Weights of a small mixture-of-experts language model, trained from scratch on English Wikipedia: a variant of Muon for the experts, 5485 steps.
Below are experts of layer 4 (counted from 0) of a mixture-of-experts language model. Rows are named router (the router's row for the expert), up (a neuron's input weights, with its number), down (a neuron's output weights, with its number) and show model dimensions 96-191. Each number is 128 + 32 x the weight over its row's rms, rounded and kept within 0 to 255. Numbers have three digits each.
After each expert's rows: "raises" lists some tokens whose logits its average output raises strongly, later layers aside; "mostly gets" lists some tokens that are sent to it at least half of the time. This comes from a sample of Wikipedia text that the model never trained on.

# expert 28
router:182152163202189125157135150114149129150147096096107091134145093077112159057134100097078106158066142123109107153146129146122084138090132118143106091139125150131084110140112123145168163127115139161087099104135133154125166144131108140149070119135091102151157126075177143150158144148165116194
up0:107125090153128125099147056084146161059125144094171137138139172118173140096142110125164117184128149090087094162113183085137061110102135116162117096166158152201132083077131139107089167162128126140092097134117123159143174125147075153166132119126148105147146135207114114115095169134138124122
down0:130116146149164124084191115149120131086173109141116097141167160122113149133095103137091167168121064125149097165161135145119135161133173143055090133083138185040103160118136157151138107111160111080132082158163125124124124124093061083077151122165140132105069052159096191135135078136123131142
up1:079144109095166104146119110126112119069112113164138123094087140122108159177168112163078118123149198085190132113163175155141158132178168148090113170102151147143203122121170133136124086108118063119133140146096127185076153114131087125124110119127150100189131129104173168132203146112155158139
down1:200148148166115081110097121119140139133117130053147155096105096155139102152120168180145158113114085130158128101110137181083121166195122148140154104166132116142122189177101084096126165162117114093096186125118153095123135073112108084139145110147115146121192124081130063098138099101155118121
up2:124133102157124133129141112123101122098131133125138136132133121123149041159115132109147128111150164102111106154123088166183137177140127165066044143177131120162200094078112109129123125159171127141100105018110122162125171137151150154092133166171077099136094124149150201162141121129146173117
down2:155166112182126105084108145164121146140121130183157173140126105153141144057201101183099092096118152130179121121101085125130118118170127136147137139102136126131077134160157133140145118116073123134078213185126132154114133125125127095128107165068090105150148134077133018112186123171115108133
up3:110187103133109182156194097058133143186168069102109094121131139122145092131116117104126147105116144093099153134090055109121118139175156111114134108092139072091092191136153163098148117137121132119083097097134133182043158114153095106077131141115170157111102147140123057152107098102110129130
down3:145142105070171112110187136111123096099120130126136105095138071114174082127147111171140109113126094167118128100145111148164107171156158147099152040155167174120085118105101166144100102141119160136135103172077148183126123160120142106074168124130201097116160181140202155126136149188195093090
up4:107085132153169073188131150123123134145088136077133096152136093130091142147112115167120173093120180153178135180136188119090156147093186130061119095121144173092183120140129142102125136098200124160065107160184147134116113143124156179114118117077117121159103147106185131096144109125167163105
down4:122112135126148209081133166130187124159135096139144172116151087110182140091176118083150102191120124097089048105139143092155133083151093162167127131126160111160094145138167168078099123172104103078189130123142105059106080090116061112123119202141190109063162108179129048126148138117180150077
up5:153075090136126139174131092105137146149075150195113128098156086090139114142140185146094111135067109143130095153178159142134121088155084102182144118166111147182220166119118119104083091100103140129116147107161118117143090157108126136099129151117164119138044098124088102073090199136119107092
down5:145095170149127079130112155116117118135188106142137155125091134155085094131113031172079182092129152109157096107135102090121153128108161133089089117125157143149057185106118121143130222131101202055142127125134097108133094103161162127164112116156085127125167135157150115118161108091128114128
up6:151126219175101160142094120082133145166095127172131124132043130158119121139113131125131116131126095131102088103108127132137190103124124190181103079150118213115103110136209144127153172160082114141121161077104126110135142104175126098153067152113126081115120136100115147173154149124167145055
down6:090126082053134152106119103141121172093156142105083108116195137090166096131152131149125144125199109143189104156046079131151096093174160135135185227089144118122143109190102173116112096063112123180088095133106139118145088155093107169143161093113109091149157132129109142125098133175107123137
raises: ".", ",", " of", " and", " with", " in"
mostly gets: "ance", "ium", "ulus", "omy", "ibility", "iation"

# expert 4
router:117067132189134089159157103165093135128109114190107148124134093101073086122099069141111099130073070150103129134125126076087127174081101114205160188103121183151046109119131097174127144175141122107149080106166125127125142141071101121183125185131172123119103131126143149145185094103115085126
up0:068092116122109135104197124080177130098210081170116103129067072144152105098106156107131111170087116152197118136147174054182100171152177089132116110082164080135085138117163094120124156159157146089106137186148106122135134135170108133100107041165125140141112100139140116108172149142095185140
down0:115134119112098108082138124117126138121118168162096076127179089124139131055141121107129124108157123117098147132076105151169103125147150154144213177180123165161168136107095160108179134199121149131142126076114130075162079135153114118171113158133102140127113106105154121163119113124114112153
up1:157089183147078126065141087154122108202122103141145120160139151159194128148138165097101190143065160120113126140119090172110135112180127176136104076071120135141124107171110135141146137130151084129113127133142125156088075099160147109137150106071105195124119130129109101163111161103151172111
down1:129087135133080122135129160129143113118117137143150113128133117114121114096154132114138153172140145144104151169141166132060171105094093119136224130138139112126178127109112148142109169163114096160153139137160108112145109117140134077194149155148191121117125172163133186109132151121074168109
up2:150087124104147102107135107107158143146106145109094083160175129115143145146183133089113124147098182133092119166174177119100110098112143081198128125173067134127135150112140107160138137142146204080118135112126134098120084123162104124135183137179112138209151133136155143135134121070134072129
down2:080170078155054147151112105188122189120139135120118137121172127117133121114071162110157150134182144088158170110122114079063077185113133159155118155124110065135111159148097146130130090163161103196131111138111108097109205116094170181126125142184131224150137113110158122163083181105158188135
up3:185127081087111104159126134087117151145135174100154145038088171118198093150139093148117106138158133142102063135123104148171105106129117132138135095131145159138174177097127102114192145145079099144139135163149081107105172158127169069065064139142123128150174137126047130198120119148094119143
down3:158164095201140099165161165057059125181115089137138190130102166148156150083174109138126135128081074121136132145074103162162149147140087138114203177134133186106114140174143120154186094156146086036149091128109122147145111150111135111145100123120103168086110174147101139098126101151127083174
up4:182078109092120205075144160141135114101110141148096134082178136084136076145173086106133122166112068056050168077100148120101128124182143175117134125135092102136135122117103106113120104078143139159132104135075164158159129176171153073143111128108102141178091077154137112065218109155082134122
down4:153083156179167107122139084089138164107122160170119176100144055046118124153150142081065162124114104134180135115088159106099128114108138188138096115180081172136107116157073145163151063116082131127125091154166110110100111089114092156114097099088134132119140142128069156113114106124177138104
up5:137115112080088139138068137165167161120117145089171103147157147143114068092123094067107147119120122145083109090133109158179121179131139088158135170076103109149197158138131125100097127067137111137093104113137161102147165147114134192110125156104058155117061100162097144131091119127134131115
down5:126144067109091166161141136119140068101157156167123162145144156186159166121093158169070183138121075181096160106131152144184180106127118109174162193091139169143131105101115119191117161107134158122122094099137134134146129171135095123053099148148076132102125145111173159139128071147185124141
up6:157239141146126110139154144132153133147131126093092152175109144127182115119136130043154071115159142121148124110092087119110083089194183099147145156087147141143064124117116115132077158094101123133156134117165137118106102091118143102126083148143145137122077150131123131136130130102052087128
down6:136111118110115077140035184106151104106175140150155164109116092097110209092115130089142137122129125090182140122121202124140124122193090177148078079100093171088109189117172096140102131174140129119078122192116120169149139131149123151164147143157165115054101159121140131072148132112135119121
raises: " and", ",", ".", " (", "\n", " |"
mostly gets: " Force", " Commission", " School", " Board", " Institute", " Council"

# expert 18
router:139134099128113122095185189142125118118124135153132147138139122126158093148159095111133143068161119066095065122141137137149144176152195100106071059120164096083016153128123068099153136130087124104054166168134135036161130154146130070140171207131142143149128174149086095158119119134125142097
up31:142214116087150102159145130140076142081137114156132100082120086162137164167131111110081134120119134106129161094102127149101200145156170188134160123119053156122157146126138095104101126139083159052148127181163139139102170156144087113123088085120106152085147104115147159110093136149164090168
down31:116095086130114151106166121146182129145196073142111173115121138110147143140082149155213174126123088155171137135140130087150125131127076117092140152099155159121149153136173176170135108132121118202144127111127135113146162181077125094163121131088098070094144132095101142180159108124054150059
up32:148133114137134086135122154122128119095190147104144081108112143167138166084153064117119107178144161197144192142149067177143077121115117148109149163181176131128111100135162147101124133111142164169193072158130129183109140170146182210137172094132078104123101078161143111150155139149117157078
down32:071174104117134115098123086120156118089143130131143180147150099071139114106099173105092139112138123051183112152124188165122163093089149161156250174159156211094093183116163125131102158142169106137073144104082109127125090190106090198134163143148209128169120118146143158125102134162172180165
up33:083106146132120163141114189127123150110131137152110130124145157120094182192149112124093103169114146160058110108128147088124057133091079123116096183097127100079079143101114121111072150128127182171135140153050124186158148147156128141120187109092183127116092161106163072099065156157122142142
down33:107142077074162144134152100103091096118050104145071159131118135105154139179144145139128105142133199129144183096148156144136086155148188160097139115130158107135128161121119128101109125097137153070113093136096133133131143053078094113064092094103118136139147174105111207097222128141123176134
up34:061111134149106136090176135115120125095132140090157055112106129173122156086165139135161124100180143167145125074136108094142159149126089167125108126162059154138112167149141157134133178154100168150129153130147097134121149119172096147142169137128133147067080170189126176170106123074174143165
down34:136123129178068075148135101118049185092169140124097122121126118089176137150129138091205103107140079160200050141087101123109147125110141101052060133171147143120106098116121129156123138099135134118105147171118126126115109059183127091136136157133124128088170100128126152107068156146154145174
up35:171138061154124090108132122141135170109060145143087065148111142125174151079100104206181157155120138150105127148170107155121151090134123105138131141192100095117143200120108108125102069148135149080130118099126148185106107138119118147115096102109121120104143085149104143105146152120154120110
down35:132120143163118117086106128161120156166164132093144124150172134118112114159145135139138139092161127082157116115153162098095101182125102061119109129115137096158064147160155108081143166119094059186076101165120112143130092110136188171157147083140121133160152130097200148152125073084151151126
up36:100143122116103174179145125096156121130164111187170127104162195154101165092119123116112115138088111150099116082095145094153134094184142135143098162080120119125160094107111056135131145109147141125198174158104112141148107152163085200089157093069101098116178136085136111115078172145119074170
down36:151127157139168155143095167104153081128167154117130149103189061122116085131100145106100118124183198083066149123138117136071207125200064100112204139074121130099137145138154107113132161138143120095109121145074090106154117191109122151143066188105071094144168170112161115081128145124167143143
up37:107150104090126141093131076116156136110149153078086075106117121103076146185054102133096161184112124108114164136126129089127128092095144143095168141084170153137126121143067159136120119151144144146113097191163149145114159103117104118090107122144135080134126144114180175135126118199093132118
down37:154076079103124106140105090111102132116124147154114100050142188187158131139137114133142128144091103072129092074151076125071108169123117143140117116134139109158179117125162119121082120105184067150122147186147131147080116198067164097111141125114112092117107154086137130178118128199110123103
raises: ",", " |", " and", "-"
mostly gets: " first", " early", " died", " late", " main", " major"

# expert 2
router:167162098156070144170084120123136133135156160121070154068098126129116135100142119148126136084081158193114132126115131105133123128146116146150171108095138100127157090137125094153143145113116088167123085160139109118171129104067098084152101120130169122075183173154092156142151108109156139109
up0:129127116147148150116143114105115099083130161131113104076122176128121139103129130120153158145169069172115122139132118140104125085117142139094131179113148140142142136094136192129090145117093162120139103142122160110165116090232111132132105116130144097158136158145108095192121152226125142170
down0:136110202118131183194132110084120168126154142106126104177180176120175140125124175138188119153138033181140117150095127127118174128126147165115082191097164114103168025125099133130134116090080167177109102138127129139117138101093120120207131091151107160100139149140139150053187158116127080150
up1:155103122132092082065157107120138137135087165140075177134157105125128164135136168181089156119155105135122163133099144185101092079138108117030159138115076102141102177093121185164161054148107139113131151112120163096096112146165096169135157076136136109189126083153178168130132133105065116127
down1:159126131050098163143141152117124131086140172123115153153094096091154155155125099146149115151101208141120093071127111097156135151055107156151136130152075105108123194139157122105126125144101161081055080121108134115146143077113133095132158169139208149157147118134162148102111185108159148126
up2:105144115155104107138168105073112133098114095119134118117082127169110121104123142110109167090142119150126171141112152131140139158159096152163054140132056089181130180099142095091173101049129109151159166112034119139107139144086099121056191155091140129167114091156102158111158145149134145232
down2:138133128113135117124078033143089152109128121201063072119128130127128082062095161145118134157165110146139130151083146107093156119075099167097137155125111119128104129127105097118143171136100134219131125156104117184145056128117163098094108122198072105105146127075142155136087142125128087131
up3:184061164188134143093113131166103111116094121130109130094125102138132158134101155107141128128082104108155067162066124086180167107087155127106128081178091110137103148103130145164163114093158125103164161181090131162132116124107137176120109120076146137140111138027063117152158081177066116142
down3:169165157110144102140094086120099139162130099133179137143151145167132069162131158169158135140126109130177092152186151131129128130083147093075158128150144199104137022151105133112121132090163125104121121193105183095126127153146114027121114096145172167071126149103113147170118106031151131167
up4:116110080151134083105155100141091073113100080111137141102150155115140076128135139148124064109195145129124140028149082159101162019030154099144103095095168132077120146133124076106136072118142111094103107131124124118101091124140139139089116079145147128087142141126132155168132098124144122096
down4:119133154120108148072069140093146104104164181134143171134107099123103160121227085132198195136093137115129125132114108141200115035068173140113103144093110124181129118136122091146127126119083128125124089168088206071163146156158137104100116192094124126142197124145152156156117148145139108123
up5:155145137148102175140125106107159146140157104148153053080172144147108075166127156131093161197106070163124156087149166129116164103137091138096166126167081112115101101118184077116141114108142123155095167123094157115184116136155096151194169126195159217102139097108091068193176176116137126180
down5:145129163129113114089134163095207149136145160113139123110150024157173162119097068147064136121095146162194172132074135195142093130185095098182109097165139126084147123188157177138121192119138110116141150076095152093114064106156158100123129074183084103120139133185072105117091038152186136102
up6:124123140092128089063119150014113179126158127198085126126127152116105137096141107077100083174109147135153062073170158102137119158110089124104133147115162101175106099143131127133116146136176099113137184139206141131137117105143145081149160148110128188170127129111182130140107092145105111154
down6:160107133090125108115176057118143120104129137144155145146170123039076155169170155096150148131107128206092179108157117117124170138093123126160148201121093071178152147143140210091109166101124077157156194146096145107123059082133149107132128085160112205123142130090115162109120153154091148117
raises: "-", ".", "ann", "c", "est", "ru"
mostly gets: "|---|---|---|---|---|---|", " Christ", "|---|---|---|---|---|", "See", " Fred", " Greg"

# expert 0
router:142118109184109155129122106127115127125145160156087099106108111192136111114101141108096162128063162155088135129145147075129136135122176132156170090070175106135172099136117100103141148075107082179128112159162123116143092150088132114128134114138170087121173149162093131138124115116144211110
up0:117134157112125093156146115097128143171129119174143103123155105129109098124149134130125049095136106152093155135121146127124131193075115184156143133042164077115126116131163183121100199114076142179122100133133151117149139157193120149098162171146140153145181146148221135158106084134073156122
down0:101186154164161149115147111161053156181106143124119166114149141120010131104130105123100129136130128093198135149118152123146150146129177133122136126103071092087103161129122087135089086111182092084151089134090202161185141202130117180110100160094157127123122107107136148135121157129147148120
up1:172112139124081056090185133150120128119115133196112094175111105097126142186157140124104144159162188122094135111162121121084193063089091095128111141046170088111159134180198128121084119122147136118093151131106106145161117183106122187123145091125148126138133143177056127177084140177136146123
down1:096136133126039166094107177167100152147171129121095103117157132125147087159088141189129088118163115120102133183124137094119132121149156132121058167150120152070160140120135129095099124121103149111134130163096091147101124143102157130071136096092169154188114068115092101181127153078142076128
up2:125032140087125125126111108166069205140132103076132139120128138107120126112138128100159095107081106137131100094122146169140107217119091156123048091164159140162127107114095116151106178149158136104081132099095160130134063113141132160089145091105079103152106130168136126143124114123132095108
down2:144076132122063123091140053147139209101106129080189090138067117091115148085153121105168141053159159163137120126219142126093141116144119077143161176121123116106048195134153113142103125145107138174091112159176095141166122203116120074175143110109128121129109084157135091156023149097153099123
up3:139112161131147126098139219087117144110100174066154101121157146068123137120156137114103117094148134098124153114090134152176142158120157142157084142160186084148118120088129139094077097123113130115141038102188052164051136128147187151082080143102071141136057102149133102155109102132120119173
down3:181113135110133155143095051107128123108084074121117155131092122187133118125148112111114129137140115186085126075139125145081138152109110079122163157177120091087146169175067093093122167157119123150225145066118100155129108127099128133128124137144133145134124129125036169104158138149123129148
up4:130160143143162107122171171117149086167183154143124126163121172153136125120114164059124109158121135163115049061128095131090056111098104090114093147135151155164132098133056126145148173143226202113147169132135132136082143175146168165091111140171160119163100143134110135063128151141139145116
down4:157121142169159061168090141103096126104093166132110146053138135127161082176089166094114125103144091120089134140172127159147117120116145171143143128135137168124081093140121125152082153126148187136125117101125144134126086117110216152122095169114056128103139190127196199109139155126126136117
up5:087145133122132114108135139127128159103114148090116077172129114133121110104092101201148196102159122038139166146155143133156112151069077106196128129108125145218145102032111087134123096135160101097118129091129096106149119136117149086082153106120195175150087117171137118115141111124169060135
down5:143150132196153164154080188118213124137177120142090107112112129193198113180093141153138128128161127130127169112107090099115134098140131074148079130149111159171167105143100129113106197109141180119145143147110189135125173110138189113185146150106185117146159133158162116166114134090083143147
up6:128132084137071143146116073110111192174109157146097127155152130150120165099099128218095206213141141141079102115177115158192131085049102149178144119063125119178161168137180110109098086136138174119177094060114109098114123142141094114137138145106145119146146146130092080122116120105113199148
down6:122140125149075148081194135083113174117183157121133160079149119122084140116096108070142187105094132122140117132153113121145145141178178121174173156095084099101129142139133124088115129136123162226081147107136162088118152067101130136138145148145148099134073111152135065133134141089134095114
raises: " |", " and", ".", ",", " (", "-"
mostly gets: " million", " pm", " MC", " SH", " ship", " billion"

# expert 13
router:147122162157096132206115183163090130144159149120068162109088144119122147086122067144139135093042088199113154130113115125092138144132071127152159153124107095147065119154149084240141157172121115062149084138143106148124113123087092115170118195138179081090158138150076144135149167110146067132
up0:089115133142118100100127088119134117096121134137084106118120136051163096104061135148085126139100128096175157178169108117178198128176136166119182107166149089183138191110049103219112030103131184125141202159114167147069129153108109151128131175102121073147179106175186168092114124170093100152
down0:118130069127101122175151160107155131197113060155174116119108160123108160105128113157115176161159110125215107136098086100096136118081052132130091129132097160075124101134255135098108186171128110134122129121114091121125148095107086087121180102168103101132121160128137085173111133140136126136
up1:155118089149079141141112126105156140130127109115154145131089161102107150204102057147151098055166193123072078110124139157130151168094108129163133084113105124122025187114168145147135148114166144050142174155136151133125175113121168166087133185124166106140109165147081079112131044175146122165
down1:123119109194116060107201163126157130080084084161145054160128128114172108148179067147158175169073190087136180152080120120158134120122144134119157099194114117158156093210103117067119100180145117145130162097135095099144097122123107160107107124130109133090059169071113088148149152103103132109
up2:115116100081130152119097134171127127107076076192091157074157149111104110114127101131151151134140176168147153138106108109116139133094080131089106134130077128112122156150135126106052119151184120114130124178135112116156174088127126137157113106134113143134134122067107138163114066096119076087
down2:079114109119104087144126109123112186081140162128172185131104144122182081135117127173116105127089160154069151151135128142164153083165159110136107115087161146154071110118091176080192084101088180178102093124103074135137137116104085137130141122126056153118102146115152060133112126131142146076
up3:196155165119141083168136178136128183117104100161120117142150136093117128168133147106128158129116129164160118003148151199157126093081138115102061131098099072091162089139143214159077161089174093116087135061114043041138102067140120112128112120091131162090152131089108148127127171142105140138
down3:081130116173131139083118143114088124141141073110105121094136147136141101131099167131132188138137093181093122130136123160134130134197135116154119113148114128044160167122108189195090155160138152100122128172174131111154139109132112076148093082109109093145173123135175089109141100163141134190
up4:158112139078178156131146084138144125129099093125175148133151098104115157150162103136150128125075117145117130094054213111146094118180177153129115149157104087053157120164077080089112108144151157166152167212126125106162070083151075104165109126148128101103097113160114138120138138132061138125
down4:141092170106050090142082125128208091106169112141098163141128136073176059186131127090098096116149142126152073107138127132209171115186100144134143214167100104151086102150145146124131131093127118125082153095070127050095150121143086155112125125099152176159131071119114154139113075154136112165
up5:173101130104139118106093133116165160083103123111172151111137106135120102080134147170116153134126133166126057143118107070108125093070096163166153120162112106111082141122113153115131113080105129098030141165216151115111108113150105120116132212142135144106088066151104101137170152157078107158
down5:073150085160073108106097104119128114082135153113149120131186153136148197163072148115124141138099174092163152169167138148144118102170114119092139106150074235146133139135090126097085118151159163124108102097106094164134184167144121050149097159168115156142149141154156145139125075146127137168
up6:141075118162151148152094143063088079100197176078155126124081184113161101138082199101144163102143134067143132108169160120098105069129108194152168156098161125115115141162127131133080088148215179155173106159148178085108162122175127114103094187104155141154118108139111106157133128141111142116
down6:163138119124115102121101094146117127128115130185129148102140152140076130135149137124120142144082156179112116099088138083131156136129228140130146185113131127111203136159129132162098130151064134186146081177111128186141074086112109118111116154164167116139076120154118152153153061069165112090
raises: " =", " |", " of", ")", "\"", " ("
mostly gets: " Silva", " Manuel", " Miguel", " Juan", " Gabriel", " Kumar"

# expert 30
router:116135159142104151042116158143070133171137164165084183114040131108181136099124110129148150106128076159100189153103163134102129137140102124153129136172105090160136060133134094108118140113091125174152129036170094155138104076120153111121093202124181107092113146074026132125104144198153087066
up0:082144102160110160135155099092101160152128181126158088056111126146132118152085107155188140125149128114184129078144130171113102104101142164147109080108139092076093148128147085152126138137134157154148148132130080128103131135141103160127179190110070126165160068117105136148172128156142108117
down0:165175106050094130143148115142111144108102153181138167102104084108144188034126101144103160078122122149066158100186154144101152158141112139187131159080169134159140101075161167055150130141161170094111134147165116136103168137119129106144132169133066173109159127065195121134143098132106106132
up1:186073165145089162092176119035134141197077120080102096126118190126116086123103130140085169108127141131119114131137133167075200114149111127143154111128128122182084122109123074084171095134078178127166133087119107124130176123155147113077151145105109148119176074097077144114127180130105101116
down1:127184109104078157095124188090170136128091161131116098116119130195109145114184208136132137116145155117159173088156127086120123166094179134141091115147164070113148143117113116115159092146145060098159127075110134106176133161129114118223118103129179144130139095132188127117137084156125096123
up2:105091194116088148144062096106157201162143141036158158126162134130158122131096110137090190107079124139111173109113124154169098138168169140080169108085143102120139116152098225141109115131183200165105138145140066121158144143146119151137106115091125167186112138130119168111108086065150113088
down2:092182122179108118087154146177182122135149156175176096127105179069166115145113141155086060135133085121082112136116158107137115144113090128127116133140152143139110129202093116106119110089132135075146135144073110177085094142109174086202144103110121141159154106118152124134130085168110128150
up3:159109159065148141082100118106116114103123147129098104146096180034143159216087100169125136130138172115112169108162146110154141129180153151137061152093119136106159101106163160091091136155094140093152126205129151110140133182134148108102066116108159105128069123132111077090143083132181142146
down3:200128117136151159105128098124120156126203099116124128140142095136120167106124128125139095120130107113164129141126131154135121123153070163132111151124153147166121143214084199141076205185109120178116079089111036167129158141103136129127123147169140129138155149140179089093138175115127188137
up4:142198128112160165113127097103172105154163078141121149158110174116073191143153119171148153114158155159158114155138154138112115124145140108115078115152108112148102078112142119124168159153107126184159152063087149143116137241137161134076132173112119133082170084102092161152109173182159119122
down4:223116136125083122137136071157167136124155196072163130107126116113159174081205171138147153139157091083135137146085125151111088119117092105114147115170123106205123109156023151108115096109101138132144128036146174190112128153129125039111068079105165104162134116096112137143152183137132171130
up5:119155151199097113165156159146196126126118124160111144122152114148143099137094181054153124153200146094093242128124141092156179130135121110128084119158115157077134151136156153097104161122130140173112103106153111110120130117189154069087202115132109161117092081136113080123130095178145106093
down5:154137122122123116130138109160169084136133084136143126105087104129076173122168081113079079118118132136094161111058088135103131058097101096087106115075054098152101155114122132130110147132058106182111180151143170137123126087153084123118076111074106069105051114149148164169122129111155141100
up6:137052101114177129133172139155154134119144147113101112145137054132120124141135196144099144122034093142136167101156144096125119092146142172117163127139149129146120082159132128072061096145135122162096128129125127116147102135144138124148178164117126137109093137102125145176130151167107196152
down6:063113165118130127126137119114149154161086057065131185120171035158145182085138115118132120212102143116077147170117129129126099130119105103196137104125122122161161181137086117155128083171120150169165164084121157139187104074115134116124102134167107102117100101126120078077080142131128093199
raises: " |", ",", ".", ":", " to", ";"
mostly gets: "1999", "21", "2003", "2019", "118", "2002"

# expert 14
router:154109132143160157183093214119144121166148118130112145087100132071135085100136083142102115175060122165064118142144101081129036140108072161171186105120130131135116074137117102136137157127111078164112116168150095118135151124081087072158100124112162109104135129172091130146129086098155138157
up0:100177102133153233112197145118136114099163148134188108085126139144122087118146085129165173158118125128127092069140126144154069121083130163091119094142169075166111142169137120175117179173125151131098118097142090134167090089102107155136097136116124158106125147150166087129149112066159143151
down0:116129178161073151162144077158099139068098154105108163148159147132140103165155143109066149174169151080137145077048054117130092165162110118150105171066123145107182155099104131145129110166133156129184054139106112136109099108136133151109147122142146146134113170149130169153200090081120139106
up1:111149164056156081136158065102122066168123140074173162164068100161138136162111181119105102172109135122125131149161079124162157105101109183117134122146155147115161102186098126122155150184117110079087125120154107103148050135197119154156204151186159117132139174152107110126083135088123127091
down1:134137169164204127151122191159097160099106166089132153125138128111147140126079125152132138168126132091137133137153094131112120071169140192140094137127102129089106137088189090114177167122105162081147085038084213122125132183156081082101095093134155117159162177189196157116183130155136192113
up2:134137044130088186153152092092093140165149144102160119171108115068157125093104169107088139068083150123139080127174143121142057130176153151116093131126126092088130099161113101122125140081155135195072136146117164097136165144119127114094093118173102175205165097174171127129147090134166094135
down2:174134168136174140118108113143157106127076080127124156181164146116171133128119114138103136130144145115107170105106109125140140157107122125118190152125178150139145138112064129117099166168146113067114066153103130114160121173090113100143161187102161058116120174203147160136157139108190105176
up3:124177155071162148172140183118150120160161143127182140202157080155116093100149150157157123119193078121094104107133159115118097093113154176129115132107138079079105135077122079148123173163110128139130150013165116048090093168126112226170091162138159143136155092130124094133137110116123168134
down3:148169089159174114131099145124117126136091097097090061126130148073059179152141161081112095148114146167149174145146108133077153173099132156128180106153149161132117144168214101066138057131046089105119101169119139169148171088161129120156110139116148130134072187134109140073136036149147130133
up4:170105085170140150101143208147124153153141154086114187092107100109107150201091194112086108183118210159118157104160169081161153123133110153102120142132124199111168092139099129123085180125089167150131141054126137137106155112111142122129091135116162103131101138125144124148140088127172158166
down4:074126150109128106105104090154150144084092146168100073172120145102150086133099125172156111147103156073100193114122159147078081148126123040114102118074098183187145164120162059130129122157150098155092127126125119194097148149160113115074120129090084103102205167125123156075131129130063107139
up5:150103131137126152114159132118127134132112134128120180113185116075099163110087144151116143123077155140108191141109148134138122120097124191142138123104098159147147153101137083156182165173098103108058129115116142159152154163171108111087151136151132139109137121138126129141100172157167163106
down5:171114114097178159164159137144160120118128096106133154115130150113164165164169147112114104150114138155058120150121040100152135088174079116111100117096196123152147194125170173141088154136135147133111129157139184175078133145167064077085099165143078101137163151124140168129121118148096099138
up6:063149116133148074096114150051087107133159183135170154153115123078161122146170215117110090083100038113137140103155168156127108109157160117139102084167125118158154163089142107140110182092146114196084205107092108129156122128143132108101142152141204141124146153149173177128114094146132170107
down6:132160115159226120091164077118116151125081174101073206151114105132126126151105125105102127130129131113185153084117104159143111077069128150161111149106152172115186133145058130130106101096111086079129045130097161124154130188114131158146124125089126157102143131125167152104154109145116100195
raises: " |", ",", ".", "-", " and", " in"
mostly gets: " Chevrolet", " Kent", " Tennessee", " Rome", " Johnny", " Iowa"